From a checkpoint of a small mixture-of-experts model trained on Wikipedia.
Experts: 32 SwiGLU neurons an expert, 6 picks a token, a softmax router.
Training: a variant of SOAP for the experts, 4906 steps.
Below are experts of layer 5 (counted from 0) of a mixture-of-experts language model. Rows are named router (the router's row for the expert), down (a neuron's output weights, with its number) and show model dimensions 0-95. Each number is 128 + 32 x the weight over its row's rms, rounded and kept within 0 to 255. Numbers have three digits each.
After each expert's rows: a language model's description of what the expert responds to. This comes from a sample of Wikipedia text that the model never trained on.

# expert 17
router:191125082141113120144133135120135135130060134126077135183155101077108125068086151149132101142093152192141104098139065135206148096127115111107150087125132111177150111137116151137125110151137140089120148141154147121168054127113062165102129125114037198099127097157151189116140075159112127129
down0:121110128070090054154115134128137182175147208081166147049133179133136141159124203139119157134123137146132157148164123120119138145114183100135160067104173141114145176097148168117116143139118086123160177105151202122100143113106093104127099137158146167200156097096145091162147126132168142143
down1:202115205175172161126145071159101123067184075098144121136111186129185092108139101132138151099109052120150117116115126156133153172135130130114117173099160098113075114116121126100156168106129151165106113144086175099086119154132206103157163116168160184133117167104134136096117174098130147128
down2:124140116133089176130135170142224136125119166154082101094131166080092106138109156074112140130173102187104178175086124228123090109165164142146140147132107125174138139114107163119162151103150138113171066169145082172110090153110153139114145132165133165077085115145112089155135128171160107108
down3:136146140154102117135034152128156157128146129081152166102067128147145179122133138100166092088123135076140115131154092134170129131104106135143080088149098130177158184123123174115102181080137096116135123093172104128080081135119192175158171103068072109093098137211112097102090136142141144114
down4:127120136145126039097048106081106149108124173183127136093127106136090144137128168177133115181139138137151119093150104138148141157121082112176077114167090130049077184127097146132101162142142136160120110171165114095100072177132080167140099097109124097098085129085141099117178161166164144148
down5:133115147120115115069179170110106054108150140114166094107115132143147098148089097142111153121095112095084162131141168077081147119117127135157197158109077138144152127179083109136127097118079101167107082149087151130156160082102141120099173109191117143087087097107097069162172147051138146075
down6:119088107141148156127186136052106095129164156122170204104142137076147126169101106102174155123159143152102170201173092132122149139132112085094143118140111080146141141098209079120129132127107185168183170152154142138096149114086126085107110136128162129143157162133130114172072105192114084150
What it handles: Middle or final pieces of proper names and place names, often non-English, such as Al-ko, Tel Av-iv, Jones, Poland, albeit.

# expert 36
router:107120194151147106171104150162116123167117122158153145134133074150165131174098126243149081106118179080119120169129098158071113107135173145115123148111101135163074112114128168151082121162134166114105107107088195120118130110146107175111057140190123115110116165145160127062134119086167150128
down1:098164154125172168092120082117128181158063098148094121129130123166123109128089063098150180163132125047123125160044148148155123106105124108153136106160134153124136092191114116113147091117158101119099162094151122106142103141126101099071185162138103160144143075151144179104173107073082155070
down2:090115093133109133098118166107121125110176131113146171046094137128172105180149132147125122158071126147135104169159092099104081128140096134109105152200171120173171183099152068102106137085110126119120172173141094125031088157110168123098079111142123098086144107153092051116113126144131104116
down3:159098132162136098180119164144137206151089142142169125150141143110171122163142123108170082183104120103168100153150143089097169140108150159079114155113123156155121154093097174130158123144108116112053097075149176117079186113148080151183112126138085212126134115103140116103183108119148144058
down4:141103128131181129159138116119138167109131166072115069107129200091128143185096118178097138192137122120172096139171100110099173153134137128151126133159128147135074206207130150135132151099096067160194110159150161078110129145080149118108103103107180124163151124148126102088114140138066091094
down5:129153113141087137097160133121034201201106147092122144140148148150168128081159092114106193119126176079158116120071165132121107156159134087123157170070118177085073101079122145124174098100159087135130130104171121162154116134108092128157104127115119112112152090203152144132142076122102131102
down6:117131135123144134141190201188137120163182177123155137082181121109089107109130177092144069167130082128138174154153094145171114075162138134102071171150079080092150124131155122067085170113139114164157119179151080113131135110127109113144094151178125178111128129131079109114207122138147114139
down7:147162099194160156134119228078153216163147122158115103119129128100119132178195169125149102098133098158132152182107084142131131149135141127087129131074155136117165126091130087089107193110159145089160115145159137085111130107131140161055126111192130125123114102153138163150181081137142161137
What it handles: Verb endings -ed, -ated, -ized forming participles (mandated, reactivated, unarmed) and the word to after verbs.

# expert 25
router:180134144131132175121149153138136120096104091141147170131114097175133128183122233202108123097090094114137072187124156194148130126132161120129090096091110101178103103128142126119120143147154157152101135107114171147134109089156138133074072108190126157112153160130134096110080047152180094137
down0:110132149106172155117093147112125121125110144180137162153053203162151134111098133100085198092084139142094135149128180155088088111127117105129178153040070135094121130193171130145032120132121113124138150160128192136132120119124107099136139097090122167164159106123183110114169106109143120099
down1:126131096133129171174096145069101133152136117063090141089123149135100110136103153088123131082058086132137097147134071119122177142143131134156132122077129158170173138082111113149132070186164162147109091132157079103110167105103139169139096127165207105154049144130072080115129148176153138087
down2:110132088070175169156156167176123153142105121112147117135086165090109174189158184051086144161036111072152129128118091148155126098191119100144110066154147141152155106164114141098120199121124130121129067154082093139119129125142109149148198091145108145129108138151145098122141101146154132156
down3:161136069147134075111072111132117109126116051101147158143099097163132144084146123142179088137156073152107098206105138120191137155094121150085088135130151077112148189079130137144117165169113085145111152111168109133135119118161058128105097164156122134159134127107032151119132083122181117105
down4:140160115089164150091100160175163090139188102157133191084118097136096200117094103078147133154147106142148121154151120145139132162175103102144147148205112109183157179137157132141114124121104154158124170123168129126120072116094093111061119111170124132108122129151057090158124132032153124084
down5:174090193128089106106153156140182210122141122114098155126102135148132141159143124143160108137125170088112112146128088161116149198124107099173168145172108116147153152133119126158218123138099155048167148168101149136123144093076131159070146143206139129145155062104120068144139142134114147151
down6:105156116166124123117173167128140158173163134145147156108116146156126166079131158143120104145105087141170081192145067110087072139147079121195083155115113022099124165067134089122164152137110144157125171177119130121135162096077112184148112086117108085124108175125111116159122084102109105161
What it handles: from after range, the, its, each, and forms of take/took plus st- pieces, in ordinary prose (ranges from, takes, stone).

# expert 27
router:161130143145177132105126142119089156065176085094101139122130152066147182108146162140147140093102133160179158096149091056116116159070092165118104120125061118104151120112027101089166135139085110108117131149104171141090116174081166100121168128137146097148155154120116139184141190143122160107
down0:177173173109072046061086151089143137221128180109165140097124106104127126146136144126117062177145116079132141117169102186166106122131165136144147119155147124189118113109140145189172129165121138160097180139131145122141123135055123177123163138148153120096156116153127087119146115086145089121
down1:124182199099129129134114168114141121097123152127122113123091152128165113132158104116094137117129146089106074090184178113110078106201079143163165154152136096119128131137101126107098096050089178126121118150183141074063099155128171170097186129093123149126107120085140109167192116089132076086
down2:131148103115189167108103110099168144130110117139089099155126130147124114079116101111158168067127102133138118093123169158129050130104180158067184109070163080100061106106117105085132166148130102159129139105097161173163092181166129105143124094120207180108149157175107133152122112183141158101
down3:167064146176131122169131185118065093083101143142165174083139124094086107114178161136083147149155149112129107086136101090180166128187158141171095139105134146105133136094150153160119154128158164065092087151117097144091175064154106157143144130114118149140170116124161185131184138110114084189
down4:125147100132069178090148140167126142177123129160117116181160141098113136094109132084128134110172137132139161068159096177149110115109185194143196168116156112128161068126140145103106100127159119149110130123147210114142101104141119173046199099115130093139105168145124106091121161195117110080
down5:138164174116116102076117121110140122145111053139070187147152154155080077126174161137137098100103121130157094188096203139122176113170106099135185138113112089086138107178067148152133137123166135189092153106139117187106145134145086095127125124133092131100146151080130179096145129131212129124
down6:154172114139095141149108145129101122145158146110118101163139141170192138115127149120134081118188071134142169154154142147084159181213129084141161116102130144127124100135162155126106103098085108071172161148094113087113136095099079123143115158140116147203199143158099100135024166146145155151
What it handles: The "ire" piece in Fire and firefighters, "y" in They, and middle digits of years after "20" or "19", as in 2005.

# expert 49
router:189152108149106136116133124132149176166144143205152125127128123211186085105140134125160188148125070188072194153110073109155120145057126120109092118145077149116173125146116138134138155095134087123103149105155151158126176185079143121096116131154108116154111066086136147103176142163148098135
down1:133083149138135159111136152127108107092189134045181102138175117093142130164130147230135110127131110143145111119126102107082055122095139125129135102106069115142126125151124146059138158128160148133083127103134097126118107082078181152141163127115152108114149189094060182164069075145107100116
down2:121110093138109047097120087164154115149075138099143161079138158065132159109144138163133124104181168141150084159143098115145155091150082158137215103151093121092114121103177121103156153129139092184129136115125154119131172149109120070126179158179156060091130110061167132179119119086131158125
down3:171137156172127166090081182140118157130098060109160159135102121162196115235200112135162186084066124097097127063135113134137112172122128130114134097135158109108130143141137109113072081095092128156114146107177126110142062163092118149143170153172135128134119166123156131092148115140121160111
down4:149105144186167113087116135100086131199082162075138086163168148141107107174115100203148158111117155131126067168126119078100115120094175129123062112103116119167124131179073109126168129126149111136140119169153163162106110109073136182110089130141111177090179080134103069148127094083130125103
down5:128180152135143112176075059114146135110111133157134104116119136051107117134112150154148108114137094189182109164148136098138191140076185159091101116125118108138136147166143186154140164106069120116133065161140148079172102145122193188129144152120062101094148145145102177130112113164082158095
down6:124172110141175126114129122155134048101173128127154147110111122144111096168153131137075106150127145207146087122165097130084166177129154123125100145189159099178146132065171134171111098147101083107184128172110180151071135127095151118127107172132122144104083217118098085183098133101118113115
down7:124124114116128093109035111132169153143178107077112188100132129130123167074098149168124100108061119153134165134148170114090114098100098127120122070126162195158171113096131135146175120143118087142161131109160129139107128134057136103102108233129114149148193110059137142174119119144142141105
What it handles: Digits after dashes in year and page ranges, scores and table figures, such as 1999–2000, pp. 155–165, 1798–1868.

# expert 53
router:157106086128128073138136104134130168133069117106145136165072143071066119136142077127103125171101168126149166091174088077130140137089146095135111110132123113180164144084160175134147171152091189173151167125180135137149109109154086118176176144070124132034100156133152123137146085142173142139
down0:098081137130198117149089089186127123138106144156096118136115101128014115138090108143122110140125128093191150126106132131108090075108170138127155177137076112156136135154142094108098126094159094110130202116162092163128091098157120175125086162126054106109129103172116077112104097102166159176
down1:113138171147146166148184099130157097098121122123195119133042174147113124127142105076170091120160144114121112146105144132178158156096112126091138093196109107131179142135154058135156054160117147189150156120116119166110167142168153067106116115074178140131142117145083140144140096119103195077
down2:155135136172134080091094099124161134100126177102135128114152139127115068169137157129113161107076165148157136136078140112136142143181149164125163171154110127113148138156117117114127035093116123126131110186168073141140100097059117111064131049209123119116116137127054104152092121114072080131
down3:129088073138139111085206065197123124147083127138145111142159114146151117069132043096107131113174145085140109123103223111172115077099095115048090101141175090137142131144122091132137140153120145161118151075121120078174107094135145114135166128131120173113101105119108122112085145150163132101
down4:119158081155088147111117097119069145178137166159131113078082083103114141145093156126099138176082159118154169102191109111151131163137167154122065109092114151134176144128153137110080132098113113052127093122155160150093064134098083151138112181115162067157132114126102065130134128093076109190
down5:134112132068175139130134122087151067143134142135136143183128213124104067162104140141136175170125172138068071113176148135096132108134118097133058103154105156150106082110147095174147182148171163167187190180158140122165168125153132113129130107135162145199146159108100128151134118139113101160
down6:109138136074138122145012140099122073138143104187163101072110074108076135182161168144123127132124178145107161039158110151106127098150155098156132103117094184144135153131132127136142078067107109130078097140176098146091137114133126155121075127167066126158119115121141107121151112138166090132
What it handles: Final pieces of surnames and place names, such as Stevens-on, Finkelste-in, -ville, -burg, -ski, -ić, before commas or pipes.

# expert 1
router:052160126145136220173135076113122171112102076161117131152137117123124111108128133090142135071114147126138136141120087092106153093138113111168134165117119107124152122163054159150116017102142091035176123141138108146072117171136130088130132103189114066137113132132115121142097134104124099125
down1:122089134128102111181106070131113078121118151129132143110086087148131167108126174100112132137073109132183158097103124173115062114131062110159107117113064102110107099114226114117167112135133121107143078105118152149097211127158089171125076121147118119092148160117138075161077133195163129140
down2:138152118173101110201139116168102147084199103145125112157162115119174070096133135120132099097116103133064143140135157086114171123109131136172134131092085144130063117133140124062104054100128125154108102165204089145133131154121081132111187174129106146125208058101110162133155101112145126116
down3:169193084105092112139127123158154147084129108119075109104148112123165127164129177086132129149162140174120144110158086089164111116164168122090131186107159128100147112073152089140104093144142117096053134143142097093065140129104113069070185119148075140081100153093100085051156116102145134095
down4:125164071126124143155091194165169114133144144165104123070176118092102142173125135165125079107097131105160094106106134104155142100081149125146171143098131033150143139144132121101099152089140127086175111162126179147113087084084159173027087152175095129138124108131111111125101096099111178160
down5:130070117164121160109128139166150167111159108091145071095117082128145114080170107098077043101140143120092114061093154104155112126168197143086105150067178151160159128172133161135151172107143146102117185106103141136099109087127107122140102162136103185085126113114123150103216129148107129092
down6:094108202106097077059121137129166067102091163080166098081078111180169103137134137145152130139135204124142168094152149128150136160113134127142081164109128117137117136088090134114087115124143147206190109129087102105139073096131077088118111172093157103113127113161086163125178163111132149100
down7:134122113096125167175150146090108137103184139154109157092109122092148103190173055140164181175139157145111064132131132152118142085169129181174159166160115174098138111107156079138102104100085156140155126194151112137143117148160118173145129153102162101180124132136093120135172151110169046065
What it handles: Spaces and first digits before numbers and years (a 15-round, to 1992), plus film/award words like film, Best, movie.

# expert 35
router:100150169176125150141133114065157131157166079152202156150127088205161147106111148181149148081136112064126160139109068114121116106131107166105108183165149122086155096139110164064123127139113148145108115148111178151095089197089158141141132182112067123127150182129125127143080113116106093091
down0:119141102130067109142131084152120174124133147137115212187151128119126138136152145123110133131131108119145177108160136151201144176101115155100083109119084063130146129076133103173136187157042144132175094090126157104109139111064109089095105160148078115130163186099109150212122121136132116100
down1:137088138194095132133141163119184107173133078126139150080105130125158137153193148083101136102121091146098129150156085122171086147122072115136166080115102118148104104148125077169053141174146148091187097136111113146085092132130100118073134047174203136115107136123082137096098127128126168161
down2:108090118117083133167132075180105169085087114109213114140115133120115129150105181084064099126145092130119162157137036090177123118132119122148117143158105079066140073138175111085090148129147129173152128127128141154110152120147145078153060112127163124133076144108119139204114138141087102163
down3:195149094115084089138069151090095075155130162121149104177131126121154103132117164173153087194130125142118118142133149126162137063095155150112160115143112185141135106061108136133138154083091124104101169108134125113153131087158193111138169111103090137140096127163165093116222098064164121176
down4:114146164172115082111184158157136128109114150148125115131095106116096193168075156146156067160151143137125070140099088110115154166099077137186087123142119132137202125081098116150120062137149125156097170174116136184095062094108198125113139114146078108171123072121095111160159107095132106133
down5:164118135073126118147047107112074125103103175122110104098083097116166095112070144151090123181136123118134112113125127176156122093129120163090081109170112143134151127124133126113089080100118072151152151092182087180150106132140128130174186093083072140059097135169136080089154119184154089091
down6:154090153086134121067132115114153176136120088085092159052102125085125109149117137138100090088065150125124180132136061148178141146134123145162108130121127153193118155129146147083109131167110161117203112183105149170070129181093118117117079086175118127174108136193144067144113117092123142128
What it handles: Articles, of, possessives and counting words after prepositions in narrative prose, such as the, of, several, three, previous, six-year-old.

# expert 58
router:099142149190103129102056088105158115161122135078105081122085120187174152133143139106175160162100094113109159157169102067148137127111169120166122127109082139168118138096186085126120199098125172182101178108122062202098118104079136140124144115147077111176114120130100126104154109131166126119
down0:167184193117167114114197156114111134154118129114110126131115102133096160070078134102100053099049101094152155162153118089171193182110112142131121146088131106119154106133120161194082108095133086127076144152093074139106168113109164155145120128105075082149112121121157132172144122131148109073
down1:030069153190068186134129172121139123163123119104118183118150140181110173155106108137181148130109105161174083105089098071096165137090094127146099111154151094125129098088136135111163150131153166124132148138116122082087092115095136071155119131140149125124091139131127112134138134161044112203
down2:174120124098162101037097152143146136131072132119101127142125109105095103127141095114112095062120150113104042103089117176083117145140048128139131121134111133091132189142107185104128172158144120095161148168054108155164112165137142115106129135104114060141145100184119075107106139155175106086
down3:063146174091164174143138148161138103033156099169159128149150108071074164127132124148158089107096080203155152112108124169133118131157126155160129139128177130169142141116115129074137110165139144131165133169135085120075138143157086112083121199097053133185134138118126126114159132068117133103
down4:157143123153188177149114114136153148115090085117174077144144108140108131117130148105121125135138150164119149114191148089092083152116110152091162218086123159146139104088094176123148116111167123143073074080162134100158175172154102184148128095131173055184165055118144130147122108141119116078
down5:138116216109093117163096105106175124113126102171142116108097134127094166140110181198125156097159141152186119098154098106141118088161158191161084166136179105174142102087111163148107153096078105080110123106152175098064139120118108213139118128156085060157131158114140152126137150121163124123
down6:110166117147081095123101090097135126126108126150079079130093146114158148191174192148161134158094120113109119125160092105145084159189125091113115077161142143174118107115116073053103113126108172122120123150151157151091130095102166115124015130139069131103137185200137132153094124136120100146
What it handles: Single digits that start or continue numbers in infoboxes, tables and statistics, such as squad numbers, heights, years and scores.

# expert 37
router:116070156180139067133129126113126127132126151081076123129094096075077072138132069138152145170157196106155087072158166125147132124111149115034135136100170158155103157140147187147069112149081155126122089133178144115154093181113123155135109161106116187172131134161131114112164166127094130127
down1:164073108190129127168114091187118087119169108109139152075109132110099163167152183125076107125120129097140129120160076112094134181133121136160112070130108136091166120058142144135112114117201124113098116176115190138134124143099117179129086085146094089133140165120141044154137145051104109144
down2:164108139127179090175140097152058137147121212127156148176106096133123152114080094124111175157153173120140133092138152066124120165075114098130136110140160176158138132141062160137115094163122201066140122154107114125126072107102116150122124192138139143061154117112101165134125088093139143199
down3:158106105169149064121086118057126086144070111182171149141140145149096073152128124135161099166116115100104094107063104170098143110107169106159137128157127087129115095122105079182167111172185120177085166132162108167155139114106084102114068091167168124076115090109115103160071107135127131125
down4:166109105123105057087116145059146100146084110114092112139159098121108119115164084174106117147116101076127073067142144087120167118111126109142115117146095163160138111121096141159139171119138098207094138078137115212114138116126191179169141130136099109068164103172139134105181091097099183138
down5:136100113096098084168116132062104120131113160156104142079067156060084148155128184129112096108101150103174166115158127118175159119157114127116099086075127162130215129125094136118169146096106173120100158115144057172134104129055168174155092079107123082142138095176125114161144120103148120140
down6:143141131136169196119117172080133114151129154181093128137160152140115093125081071097098151155098199095149080135119159140044140103141097171055184116115122110067150117177123076102123143178158142147152121183150126088120146156145147074098155100106181119140169123122119151142136086120183115149
down7:063134131162123113065159087179107124112094150137099143154135168161059098109106077124131177187159177116128080159080107150132138113133193148063100135145105076121091168181175166103097134122111130186157127119180092098164135122151127145115058104126151138115140100139101161132086149168163108146
What it handles: Final syllables completing names and words, often Spanish, Slavic or Latin, such as Dougl-as, Ljubl-j-ana, bel-ief, Soph-ie.

# expert 31
router:160114119118127161122082112112089143123127146114137141149105117127185104118094158132127173125075158138098154017133118135087140139177122093081093099129161132144145124107109127170117165128108128151103198064146125161132081143142102097094107124083103129139075052132102081097110224191107158134
down1:157171134090157166119174116092131112104071166159033135141135183104126119094153117137137166152070161105113101101116087089137144114161177125136071193126172109131160183091091155136177155156083118124087132156132120141112139152145114164107130144142053155178121180129131132102176160126197125111
down2:158090137070136106100167143140079097139175095115176164129103100126118137099111169110100171128080092159161151139151117127168105111217119127174065140156114135090125168088067150178112104150120152112144075181169118131148109099096129166174152108108210188171116141118137078114151104114138164145
down3:089059063164160107133110174130151157113114084108183120116140208131107150155082138086121066157111155066123129145074127170122132113095140091134084178160145166181135118128139118116210134154180161089124083140132139124088154107142123115109078168104129097121135129121131192187112165140104121146
down4:130112064113110131183143092147154069133126149063113109097171127134084190168128117093113146119143154114107082115154115048169130050185121096106096182119105132147169098156146099141144123166155196125115076145105134117109129114117127160099149099074101115118100144142097117121101183118059129191
down5:078138148186129151150079166137073191141160091149113118135169122173199105134125114113124171155100098156072168095125200141126119126124117165150168138133131065127176094154166079082126140111085173100148126211165092162138086159140106134164086133119160127100141088107094131158130099143131177138
down6:150092108155162171126182131168134097152080141094129184129138167172170082125122102134113184126142139116141110150093204093119140060105136137077151136096143088143114115100125168150123075151141166235152114107102138156187153103098096081098110107180140167105136118157100173112130114069116151135
down7:125144133150141140150141149186187126118124146121141072078170173116112160146104178167129183153136073171106115163110126135136141115125177101147168098207131082132077167132099092097115125141170082137155139208145098117164075169130124108087085101112164086102148149115142112175046157165122117136
What it handles: Middle syllables of foreign personal and place names and digits in sports tables and cast lists, like Garg-ar-o, Kits-ut-a, GK.

# expert 39
router:210123156125154091130087093154099150151116151147098089141129138139160133117092130122141156173107138131115173010162100124121154094133153090109128098115138123124166111063132116147111110136164156141112115131144144183207098105095126152088159118049106139073140086184076066169146148121128130153
down0:110164129134189184093135142127161146157161065125066186096138164119150085089147180115112188103079109160076154112057104178136109150118119160101152166138129147107139141117163140098124139162102130066163076122084114113102169116110137096168075075114119167157069138127150090138103092123099114161
down1:141134111137049116163073098078095184127138176150141162131169108119143081112101113237099135085131058124121176147110100052144143126150111117138147168149088127129132172097164154161098191133132119104123107137179128167071140150095102137141092091145095102088107122095148121147133137142179119098
down2:059128123092142123152081137068207149099149094173127149097103142091116109157139202170133083100101084171168208182124100167148097106187129068148128093139128125102136175134109114124126137146133096114135102138094128082095123140118115097127099080122094132155107161094165064165167146145163099145
down3:160182110161133176098115148151154125136149098159111178078117105139143121168088093135154136097140118134155118168144137093124098130178134100082129173142122120140091170156130175132167120108124173075123054127136103057123097102064128159141160081147051092157070147094163111193094077146172120102
down4:131097151080150066083126118120095156107130116106138136104075170118111123170090116178130094209079131168151155138159114119139141122121126189140124138127134130112123105087134137130183160111156169145103116107111101129047171143053189083114105024153094107083101103139086107167124125099103114126
down5:087116166171162143148125150152115187093158146128121107183127111117154114088126144144104113123126089137143111178117135104126137113139157130140131129074103107091086088155165090136097174053137164137132134174111066036108073100079161144060111114111130153120171117107103133113118104154114037201
down6:182115166158166116159140155143169057180125162133127094166086114142159133094129102116180081125149105183153126106154124099149096161118099099132200061126109092113126132163093113075135055116131120077095139154141198089109101141079142129119148129147180089154100113156102183154158155166145118176
What it handles: Final pieces of foreign personal and place names, often in tables or cast lists, such as Gina, Goga, Lutz, Arizona, GDR.

# expert 50
router:111201128125104164129119154091146127071062112150101110155147109083194119081132124141118093131112135148126085140152103092123144138131153185102110126148110084126152141115143117090120059165112120113105118150133115092132166128071117127102050114117040120091126127183142088195200129092083074117
down0:097110196116084116126128068091130067140108161136129143122163152142151157086118121081151155195082129115170129165079129126172133136128093092155121148177078140078155157163129113119103122146099131116085131087123092168189127147156188154139130130061116150210138062157147164072090146133147151122
down1:149138115146128063114101139133117082081121186158096116088124090102083177155102150101167121161171133085102100136191132182168118160148156141144176151106089129100130086121110120160140134096062151153102166126113088142117115145117090126139128072098064112121162137082095107084171161103130086031
down2:104140157115133119089094159107105079138145082173061151076122166223139084154086186146077095089112086107110085172114115168136107126131151116107142153076120143102129112100106132151158126095154103114131128108167170179096110092132111054118148176144169111128136133118180114118100187132158103196
down3:148166093079165121125151133111081130182114081143081121156153121103157119090153168128132088102129114139125185166100122147176167194134181167128062129095192106137151059118185058142120100132088169184088128133146085129112105127125080115156147130133121095135128120109057192136137132122153159099
down4:183091094148123150156134126130075077101129091154180129175135172076190059176168122107120159151123097125134123162194176132096170138105126125134140211133154146148155110121150181079088111094077103141106071145171063127137139172135128113150104115173091150147145120133144100171171128144135120164
down5:116100105133072161163178165129115116144128157155141172061169156127156124137119133129079156122136138180101161193120072112108127167112152089100144133139137098096107097121171167094100095102145097151160111107104171098094134116121113090150120150087148131142177157116202084212033139161147093154
down6:118087184136074154167117131113106204173141166136150135139098119107153172163132132142132175105139146140100084082143106132115110145076121122075120126208106127148094136135173119151158178126150129113152137107179092087159184152112055101148132145112152059211180106147089125116092127129146178158
What it handles: Pieces inside place names and compounds, such as Red-ond-o, Diam-ond, wingt-ip, T-ank, plus the space before years in date ranges.

# expert 40
router:101097113143141132158163112134115189139133088107097162111102078109139107110102110148131107184125176133101114141128079166115155069202149123081148139160146136138143131197121180086101079147103080094106164057127042087054098144146149134159088163138084149071136108152150129162130124104118121131
down1:129098068110101072130115180131178127112111125145145135124139149189091138148190182142147140142062124099152096108177127131089132157151145117069149170131136153162127081142132181168131129176160141093116147128148175141135132071176121160095158119170177188082098123083155160141215140119100141087
down2:147080133120116144095081167135144124143140134077145090085122130113090131079150107129138132109137098107075118127158081088121197176106099155180081182090124139118137148143152102169078181086144164116091129165113139093101135144152111251177122180152148135132150110096076120165166151137107169143
down3:105152077135188153150127079159134182124122132093122143126211205142143100120112168164161135120188100124170114147081073159134115110133155108118095188132132144058135162106155084090105099134133125136153166164204145146132187133087097133153107138117124169174160136127078138108156085112145098177
down4:137133138094114125107118038125113135138155129091133163154127191071108134126179146164136146160117110116131184152186106099168161148081103117123112127095123105145191188092176144148157149097056140116133095139147109084074114117098148159180159077125108130077077153183061132127166125111128078122
down5:155117155083128131104094139110126119102142149136109123132151176116080110119157110120087105168094149067062041137136119103115100149137120191132151122107118121177122157085090131165091167127158159087057097133114108190138148165203167184169112114151094120149114101169180123107089181178127101121
down6:091091160073168188051152138132079110084109123144121099127135141130158104167150124072133175077123104149142179131121064099110144086097121122167192106140150123124116095177114104114122158130125113105137130150120149177107149072155103203124127103187106137157201141180133171068139143173132120138
down7:117126159166140113149132114182087138126172126105116158116119132117097150143179129104178204096086120101092144089089139138089197124104105141097168132160118130131074109115167173147162079120167139129147101181078126080121029106119139118119161133087163144116174183169084106096129131134103180186
What it handles: Bare space tokens before numbers in tables and election results, and middle pieces of longer words, such as rel-oc-ation, gran-ul-es, or own.

# expert 57
router:093088123125113159172070131093102136175162147097148170170131085106081150123159111167112125136167115105155136144088105122062165139171128103141157108069047116148144140049112148107114130113106145115105132101146111130090115135150108103119114208123111154055167166110113058074075133093129127083
down0:132153177126119047095139163112141074109124087110118116141093100101151130148177133153119116121210135158134118132121108097161134120159173124116138102206152119108113159161105079147139129104118153156115192077105082157176124101119158120170172045110100114117103162159123200148058081164122134106
down1:125135095099186146139124103079095164123174090091163123159176163147134131128167102075096123089151077132163193086122146123108150115154118132134173167089128086079127113188130129145133132120160078073192098162176164074132137154089085089142076097089185111159142126156169143148123109167141177121
down2:113132158113066117069105042092174170135051142164090152133127099202124104132119176123158113130092151095194065122148150092146072137111120120129152128120151187104142135176122145099180129092155088151128103124149124190115109124105086138145150172089165082112136164153160145166094118150144140110
down3:109144149139112099132102090108149108139163154136152101136047048117111132114099097133062164164140137118134163122118128158135114133121151186156122148109109168153208138112203116092130134097144128173143148115115136154100086108106188100158182181118090124072141099115140068184116035118109124110
down4:136141162081163121096164129139164123076089085108103117139144117130143100208127152152148108126119125112163131176096128148206125154134112163115121170117133053147183153152106177152109168125110090106136150101181121155099134070152178155090114132155147087135166168129221124166101071095186135140
down5:132174118131121120121182100125104132132102093139139085124072140170114106177173134131165147161100072122101177137121159114147136132068107133113124108174127116120060096136105078118155095110159174171241077134121123116152168080108161109074105208096122100118127088125138081101169137113107112088
down6:112103110143119172133094115177133147091153105135123124144194188164134082060102107144087144122045128165163107121156119092106136138077088075123112139113107030105083170097156104103154122185101101121120158131141168127147109134167132107123078138106137162143085092180180128156171133098129160085
What it handles: Words of quantity or comparison before a noun, such as other, several, both, many, most, various, two.

# expert 30
router:196154114171179132161132117065072172085056151128218141133136097033134082160082107090130100168135150139119137083138129080079139107103119143126109135147138061129133076085107124170162154133163071132130084151100115124097086143170134097125136117127122120106148137155106115106119095106149120139
down0:130126135123166098094063157187091129156104134124098134127126144146152130107137126141145124156175125097131081144052132138178105117096121169093104127168189121179106116139132143078115123148106164171118092079114175095218068156127146182110163147110157120086142121126151135168045098171148161070
down1:094198158159174124156185118075091117108126084108134159206104105142126116199122064176149137112125139146112103194140132133222161140166141074139115141142177081160157145130124127122138083104111145134136103092143130087123159121080129057119139094149143138102084158084177159114138130138157136148
down2:060086160120106069149147114104153089073116116098141135112105139177162117165111132143157142081130118113080118185087133097082156130131146147143153122137143109046094135204137047118142143141137105151149113092148114116184090172122133062056116103121134144182119129169108177147075144110143146164
down3:132205122062106180118194178052093142089112129132152100184151147113185136110112132111131121163130097159091110147148100156104157112102145134133108156124147089132129069114111142196120160159141135153206106173134101085135091111112116114123170092142162132106061120181087151167133121175153150167
down4:110117107114094107110187135156125121221125090171164130112114121152175106067156120111121147145112133068140084111183117054154147110113143139131183148101088103184154168083120125157163102127087181153154105128107143117167096149178103182157124048106113093104109118170142106100110099134073106154
down5:094122106169114073099187101115166083112115113144078127176095044125091150119093061157137149148121126116163114133134140109111155121206109066145121127135074159131119174108140080121096089095110154147104170120174089129197109129115101145177151156081079126126160120121124131093138159064162172103
down6:144123082024088115110154161098175175162130117081137121156117085151147153118180144126097140140104139100150101085163135090164144135134156150169146111146125176177161121130101132162069137117159109132092153074124162182150104148169103163121166121125110086142082138176099108192141129085120160040
What it handles: Middle pieces of names and nouns after an opening fragment, such as Ford, Lawrence, Sheffield, food, legends, Persian.